Weights of a small mixture-of-experts language model, trained from scratch on English Wikipedia: width 192, 83.2M parameters.
Below are experts of layer 3 (counted from 0) of a mixture-of-experts language model. Rows are named router (the router's row for the expert), gate (a neuron's input weights, with its number), up (a neuron's input weights, with its number) and show model dimensions 0-191. Each number is 128 + 24 x the weight over its row's rms, rounded and kept within 0 to 255.
Before each expert's rows: "gets" lists some tokens that make up at least twice as much of what it gets as of all text. This comes from a sample of Wikipedia text that the model never trained on. Tokens count by the router's weight.

# expert 21
gets: " ", " round", " Award", " Cup", " match", "ians"
router [142 131 103 143 161  57 148 114 146  92  51 107 118 131 106 127 125 130 172 129 121 130 112 112 120 116 117 143 161 126 134 142 101 113 131 116 105 154 123 109  92 115 133 136 143 154 135  95 131 111 138 151 118 146 111  70 120 133 137 155 137 165 140 141 144 100 126 104 115 128 111 126 140 152 104 116  80 138 142 154 112 138 143 113 127 153 113 136 132 136 124 210 113 108 131 114 130 103 141 126 129 137 149 125 124 111 151 149 112 157 116 113 180 120 116 170 168 158 114 124 147 152 161 106 149 109 116 126 117  21 131 123 149 128 185 161 100 113 107 111  65 132 133 128 119 138 161 127 112 119 120 174 104 121 110 114 128 142 118 109 134 102 126 141  92 156 110 121 119 152 153 120 114 122 126 144 142 142 145 123 128 118 117 212 151 156 147 122 156 104 104 110]
gate1 [114  87 115 125 142 120 121 111 103 165 108 145 108 151 156 173 142 115 118 107 116 137 115 110 123 131 161 114 128 100  68  99 141 130 110 186 107 142  74 156 123 115 162 105 122 136 134 117  81 128 131 134 112 111 122 136 145 127 117  88 134 116  91 149 135 147 114 154 138 109 130 112 134 112 114 123 146 127 108 116 101 153 141  90 103 108 153 156 103 123 108 189  92 152 149 132 145 157  98 105 126 102 109  86 157 124  94 151 104 171 159 123 136 136 131 113 143  99 126 133 137 134 143 150  79 110 114 176 136  95 134 153 110 115 119 134 128 122 132 136 132 108 167 141 118 120 144 108 148 123 154 170 167 143 139 169 108 156 153 143  82 122 124 123 186  79 121 115 133  52 129 145 131 144 146 119 137 142 114 116 153 113 165 146  77  73  97 122  82 106 136 122]
up1 [117 122  72  99 143 103  93 130 123 143 169  83 145 119 149 157 159 114 125 128  88 111 130 125 149 131 117 107 117 105 101 128 108 113 104 122 118 101 101 132 128  93 155 148 117 144 104 104 123 135 120  78 137 106 120 125 143 113 157  97 114 145  82 151 125 116 117 142  95 112 117 108 118 136 148  77  95 120 137 138  99 135 117 101 171 112 157 119 126 159 112 143 108 164 146  93 177  87  59 170 142 123 122 139 141  92 135 153  65 115 140 143  70 115 136 136  96 135 126 133 116 144 142 103 114 116 121 172 138 112 161 156 104 109 130 134 140 120 152 133 119 122 128 172  86 115 183 162 129 144 139 168  94 124  99 138 113 130 177 126  86 115 126  92 160 134 122 138 156 131 159 150 115 117 147 122 129 115 154 146 112  88 183 113 112 120  93 132 120 119  90 115]

# expert 18
gets: " ", " (", " a", "19", "18", " as"
router [144 128 107 140 160  47 148 115 150  91  60 113 124 134 106 130 123 134 174 128 110 129 118 114 120 116 111 148 168 134 131 138 104 107 139 115 111 144 130 109  98 110 125 138 139 157 136  93 128 111 134 145 115 143 109  70 113 129 146 152 137 166 141 147 153 103 123 108 109 127 110 127 138 154 106 114  76 142 150 159 116 130 149 117 132 143 118 138 131 142 133 221 113 109 134 111 132 109 144 115 125 132 142 131 123 106 152 144 118 158 123 111 178 123 121 162 170 159 111 119 135 152 152 111 148 110 114 121 114  21 129 131 144 131 180 163  95 124 106 108  67 133 130 124 116 135 159 126 117 113 121 177 107 127 104 114 133 146 120 103 130  98 114 134 100 153 112 120 127 145 147 120 112 113 125 147 143 146 147 122 130 123 110 208 148 157 145 121 153 101 110 119]
gate2 [131 141 133 135 127 171  97 127 136 128 132 143 151 104 130 146 123 142 179 117 148 159 124 127 135 135 161 131  94 143 100 123 110 149 164 125 122 124 143 134 102 114 177 117 120 174  97 139 133 112  70  92 148 150 189 120 107 117 113 145 148 157 150 165 103 158 153 137 127 102 127 155 132 136 110 145 133 121 122  82 123 130 113 135 153 140 159 151 142 141 147 123 126 132 166  85 127 120 158 123 173 119 108 164  95 138 119 108  98 122 101 162 115 152 149  70 120 154 129 124 111 173 135 165 112 172  91 135 107 143 138 129 102 160 109 127 112 163 110  69  72 124 111 106 135 113 130 142 174 155 116  76 158  90 154 123 148 100 163 153 134 127 125 139 101 144 117 112 156 130 129 203 140 101 117 119 139  75 135 127 109 131 133 106 121  89 120 115 146 152 131 121]
up2 [143 154 137 134 156 134 106 119 164 141 149 117  75 154 162 115 129 125 156 126 111 110 172 112 135 135 148 113 164 139 180 107 165  87  93 133 148 169 124 130 126 153 105 141 186 111 147 124 137 148 161 111 154 102  76 153 150 113 118  96 138 124 142  82 174  63 136 116 106 149 103 125 121 145 132  97  90 127 114 175 131 176 147 121 101 157 134 103 129 140 100 117 122 125 120 187 141  88 142 108 120 137 105 142 129 108  99 151 157 104 152 111 147 121 122 156 137  96 146 140 131 100 137  94 142  96 164  97 112 128 155 120 151 140 121 113 106 109 141 174 145 159 133 149 153 128 148 102 137 120  91 160 123 138  99 139 103 119 115 107 126 108  59 123 166  95 166 122  89 115 116 130 153 143 154 127 115 117 110 146 121 128 141 168 126 154 136 158 153 137 147 124]

# expert 14
gets: " ", " (", "4", "7", " a", "20"
router [138 126 102 150 158  48 155 102 151  93  63 117 123 133 109 131 126 123 178 126 110 134 114 115 122 123 112 143 159 131 134 137  97 115 137 113 107 149 129 104 101 118 133 136 146 158 134  90 135 108 132 141 116 141 116  70 107 127 139 149 146 168 144 146 148 105 117 109 119 127 105 127 136 155 104 116  76 141 146 154 113 133 148 117 127 144 114 129 130 136 128 216 111 101 135 112 130 108 145 124 124 130 143 133 115 116 146 144 115 162 121 115 176 122 117 165 164 156 116 116 141 154 156 101 145 111 113 124 114  24 131 131 143 128 188 162  94 120 105 112  60 136 132 123 116 130 153 128 113 120 121 176 105 120 111 114 132 146 111 100 136  95 118 141  92 155 110 118 123 146 147 119 116 115 130 148 147 149 142 124 129 120 115 206 148 157 140 125 148 109 106 112]
gate2 [112 138 195 106 119 155 153 111 131 132 146 135  87  99 131 125 108  83 147 135 136 158 147 165 143 100 157 146  81 171 124 112  98 173 158 130 111 170  74 137 136  90 160 136 166 145 117 125 146 136 117 129 111 108 143 141 150 163 146 134 139  97 105 124  99 168 134 127 149 137  81 157 163 122 136 112 143 136 143 117 162 109 129 173 134 117 128 123 161 128 158 148 126 116  75 143  95 170 117 154 131 167 170 162 125 122 152  87 123 171 151 145 148 108 120 123 154 116 156  98 180 110 133 141 187 154 114 116  94 126 169 130 103 144 123 142 132 135 111  91 134 119 128 134 109 123 133 119 142 147 106 114 129 162 121 137 124  90 116 103 154 165 141 138  70 137 111 113 151  87 153 163 150 134 165 124 104 132 124 114 126 134 145 124 121  83 121 134 143 153 106 104]
up2 [116 135 167 114 130 145 159 117 108 117 160 132 104 101 130 112  98 122 129 116 129 122 141 155 126  83  99 144  82 127 141 129 137 188 160  93 118 165  83 142 116 127 112 138 140 127 124 120 106 129 142 130  95 127 103 101 149 166 142 126 130  92 114 137  66 118 125 116 133 115 103 119 131 145 127 119 121 169 127 131 150 117 112 143 139  88 133 138 127 112 143 138 133 155  84 161 160 104 146 131 148 160 137 175  68  71 118 120  85 146 144 112 137 121 133 105 146 127 139  75 179 139 120 158 187 159 108 146 117 121 155 139  92 144 120 147 145 140 117 119 141 136 142 131 139  64 142  90  99 105 103 150  96 138 122 161 128  87 160  75 120 133 173 160  92 173 122  98 164 117 117 136 172 133 155 121 141 111 144 121 108 148 137 155 131 106 152 147 138 162 136 133]

# expert 29
gets: "20", "19", "2", " April", " March", " was"
router [142 123 105 145 159  44 151 109 146  85  62 114 124 137 107 131 123 133 177 132 110 136 110 114 122 113 110 140 166 132 139 140  97 112 134 114 107 152 130 113  95 114 131 138 144 153 133  93 129 109 133 143 117 138 108  66 114 127 136 150 137 168 143 145 150 107 117 110 113 125 108 125 143 154 103 116  73 146 153 151 110 137 151 118 127 146 118 132 129 142 128 215 109 104 134 111 137 109 141 118 121 131 149 129 119 113 152 141 116 154 116 120 179 124 121 164 168 156 112 119 142 148 157 108 147 110 114 119 111  22 131 130 140 134 183 156 104 121 102 109  68 124 132 123 115 132 159 120 113 116 115 172 110 122 103 112 129 147 112 103 134  98 122 136  93 155 111 116 128 149 149 118 120 116 124 142 140 145 147 130 127 127 108 208 150 150 143 122 147 107 109 118]
gate1 [113 144 111 129 154 155 109 105  97 143 149 160 157 111 117 114 121  86 138 154 112 128 148 113 159 170 170 119 107  79 118 124  78 171 114 140 106 158 104 184 128 146 117 134 129  92 125 135 115  85 119  96 127 130 162 124 116 127 137 141 138 125 127 148 128 159 122 126 135 135 177 174 110 124 126 136 145 134  88  84  75 134  87 134  65  93  73 151 127 148 151 148 131 137 131 127 101 159 132 130 152 134  76 154  99 116  98 108 109 163 178 118 131  85  99 145  95 129 131 160 155 142  99 123 120 172 129 112 108 112 143  98 123 142 140 150 117 160 122 126 105 108 124 130 129 109 105 151 139 120 133 137 118 147 137 158 117 133 165 118 143  94 127 140 174  97  91 162  97 166  88 123 118 126 140 168 119  90 122  98 134 126 154  90  95 123 131 124 129 115 159 142]
up1 [110 137 122 145 116  67 102 150 162 155  91 121 138 173  99 121 168 115 129 110 134 116 126 113 127  94 150 161 155 126 121 149 139  97  97 101 115 132 143 138 128 124 108 109 153 136 123 145 146  96 138 127 116  97 165 103 138 174 142 167 112 128 117 108 117  99  95 102 128 117  73 113 130 130 134 115 128 119 174 148 158 157 119 169 154 129 170 108 174 145 127 121 115 136 105 106 135 128 109 106 113 130 115 136 166 170 158 144 168 135 118 136 113 133 136 104 157 123 166 106  92 119 115 109  92  93 149 153 124 135 108 110 110 116 117 131 160  75 125 131 172 106 132 156 135 148 128 155 139 145 109 165 156 104 109 153 190 114 122 104 101 154 168 168 104 131 159 134 111 111 103 114 135 124 163  97  90 206 117 110 112 130 137 175 147 116 104 125 129 129 157  99]

# expert 5
gets: "–", "°", "′", "/", "_{", "-"
router [115 109 140 105 160  99 121 137 110 103 173 107 123  69  91 100 110 154 152 126 122 144 129 118 131 102 123 113 120 135 167 177 168 100 126 104 120  79  87 112 165 118 117 130 135 129  95 104 165 132 136 127 171 148 164 130 138 155  96 147 110 114 130 189 140 129 123 171 103  92 104 138 138 146 175 141 129 105 110 127 102 140 127 161 121 123 146 116 123  82 129 131 157 126 153 148 145 110 142 114 107 137 147 134 138 118 138 129 130  84 133 171 164 155 177 153 147 167 104  75 117 103 176 123 164 120 130 127 111 150 130 141 133 170 172 121 122 169 110 127 178 159 149  94  91  97 131 160 171 122 112 145 112 114 117 133 119 143 103 151 113  83 172 174 139 138 136 122 167 148 148 120 124 145 161 121 116 107 119 103 129 133 131 114 149 140 128 129 108 153 108 117]
gate1 [138 155 123 120 119 146  81 149 107 132 127 131 111  97 129 138 140 126 140 125  82  90 107 187 118 113 133 154 127 146 111  93 117 134 103 100 138 140 126  76 147  93  62 115 130 122 163 182 113 131 142 124 105 141  88 128 162 119 120  96  99 137 104 139 145 137 172 199  98 119 124 116 138 164 103 121 140  58  82 134 140  97  89  95 132 102 127 103  92 100 136  85  94 152 143 115 164 102 143 108 137 145 135 143 133 115  99 143 145 123 119 156 139 112 121 122  86  97 133  91 153 165  89 170 149 139 132 125 127 146 104 160 127 146 113 193 137 126 121 158 160 125 122 138 118 123 110 127 104 125 130 104 124 121 105 157 114 131 110 139 146 131 144 130  98 125 118 128 104 142 128 130 112 138  89 135 173 122 108 101 125 150 162 133 134  98  88 138 118 150 181 123]
up1 [141 153 119 113 149 147 122 154 103 124 125 134 123  92 108 128 120 122 146 106  84  90 123 179 103 118 141 166 146 138 115  97 109 137 117  99 144 127 123 128 159 122  73 129 129 111 175 144 122 144 127 137 129 125 108 134 189 126 145 111 103 137 124 112 123 127 162 189 123 125 109 100 153 151 114 142 124  54 112 131 137 105 120 101 138 122 126 110 103 117 140  68 123 147 128 122 135 100 144  82 122 137 141 130 131 116 103 155 143 133 132 153 115  98 148  74 106 126 100  85 148 182 118 144 151 116 110 100 123 183 100 168 134 167 131 190 142 113  86 156 149 115 119 110 111  98 110 121 104 126 100 126 113 124  87 170 110 142 133 159 123 133 135 129  90 128 139 140 101 168 132 134 126 128  79 124 159 113 102 117 135 153 153 149 157 112  84 136  96 147 174  93]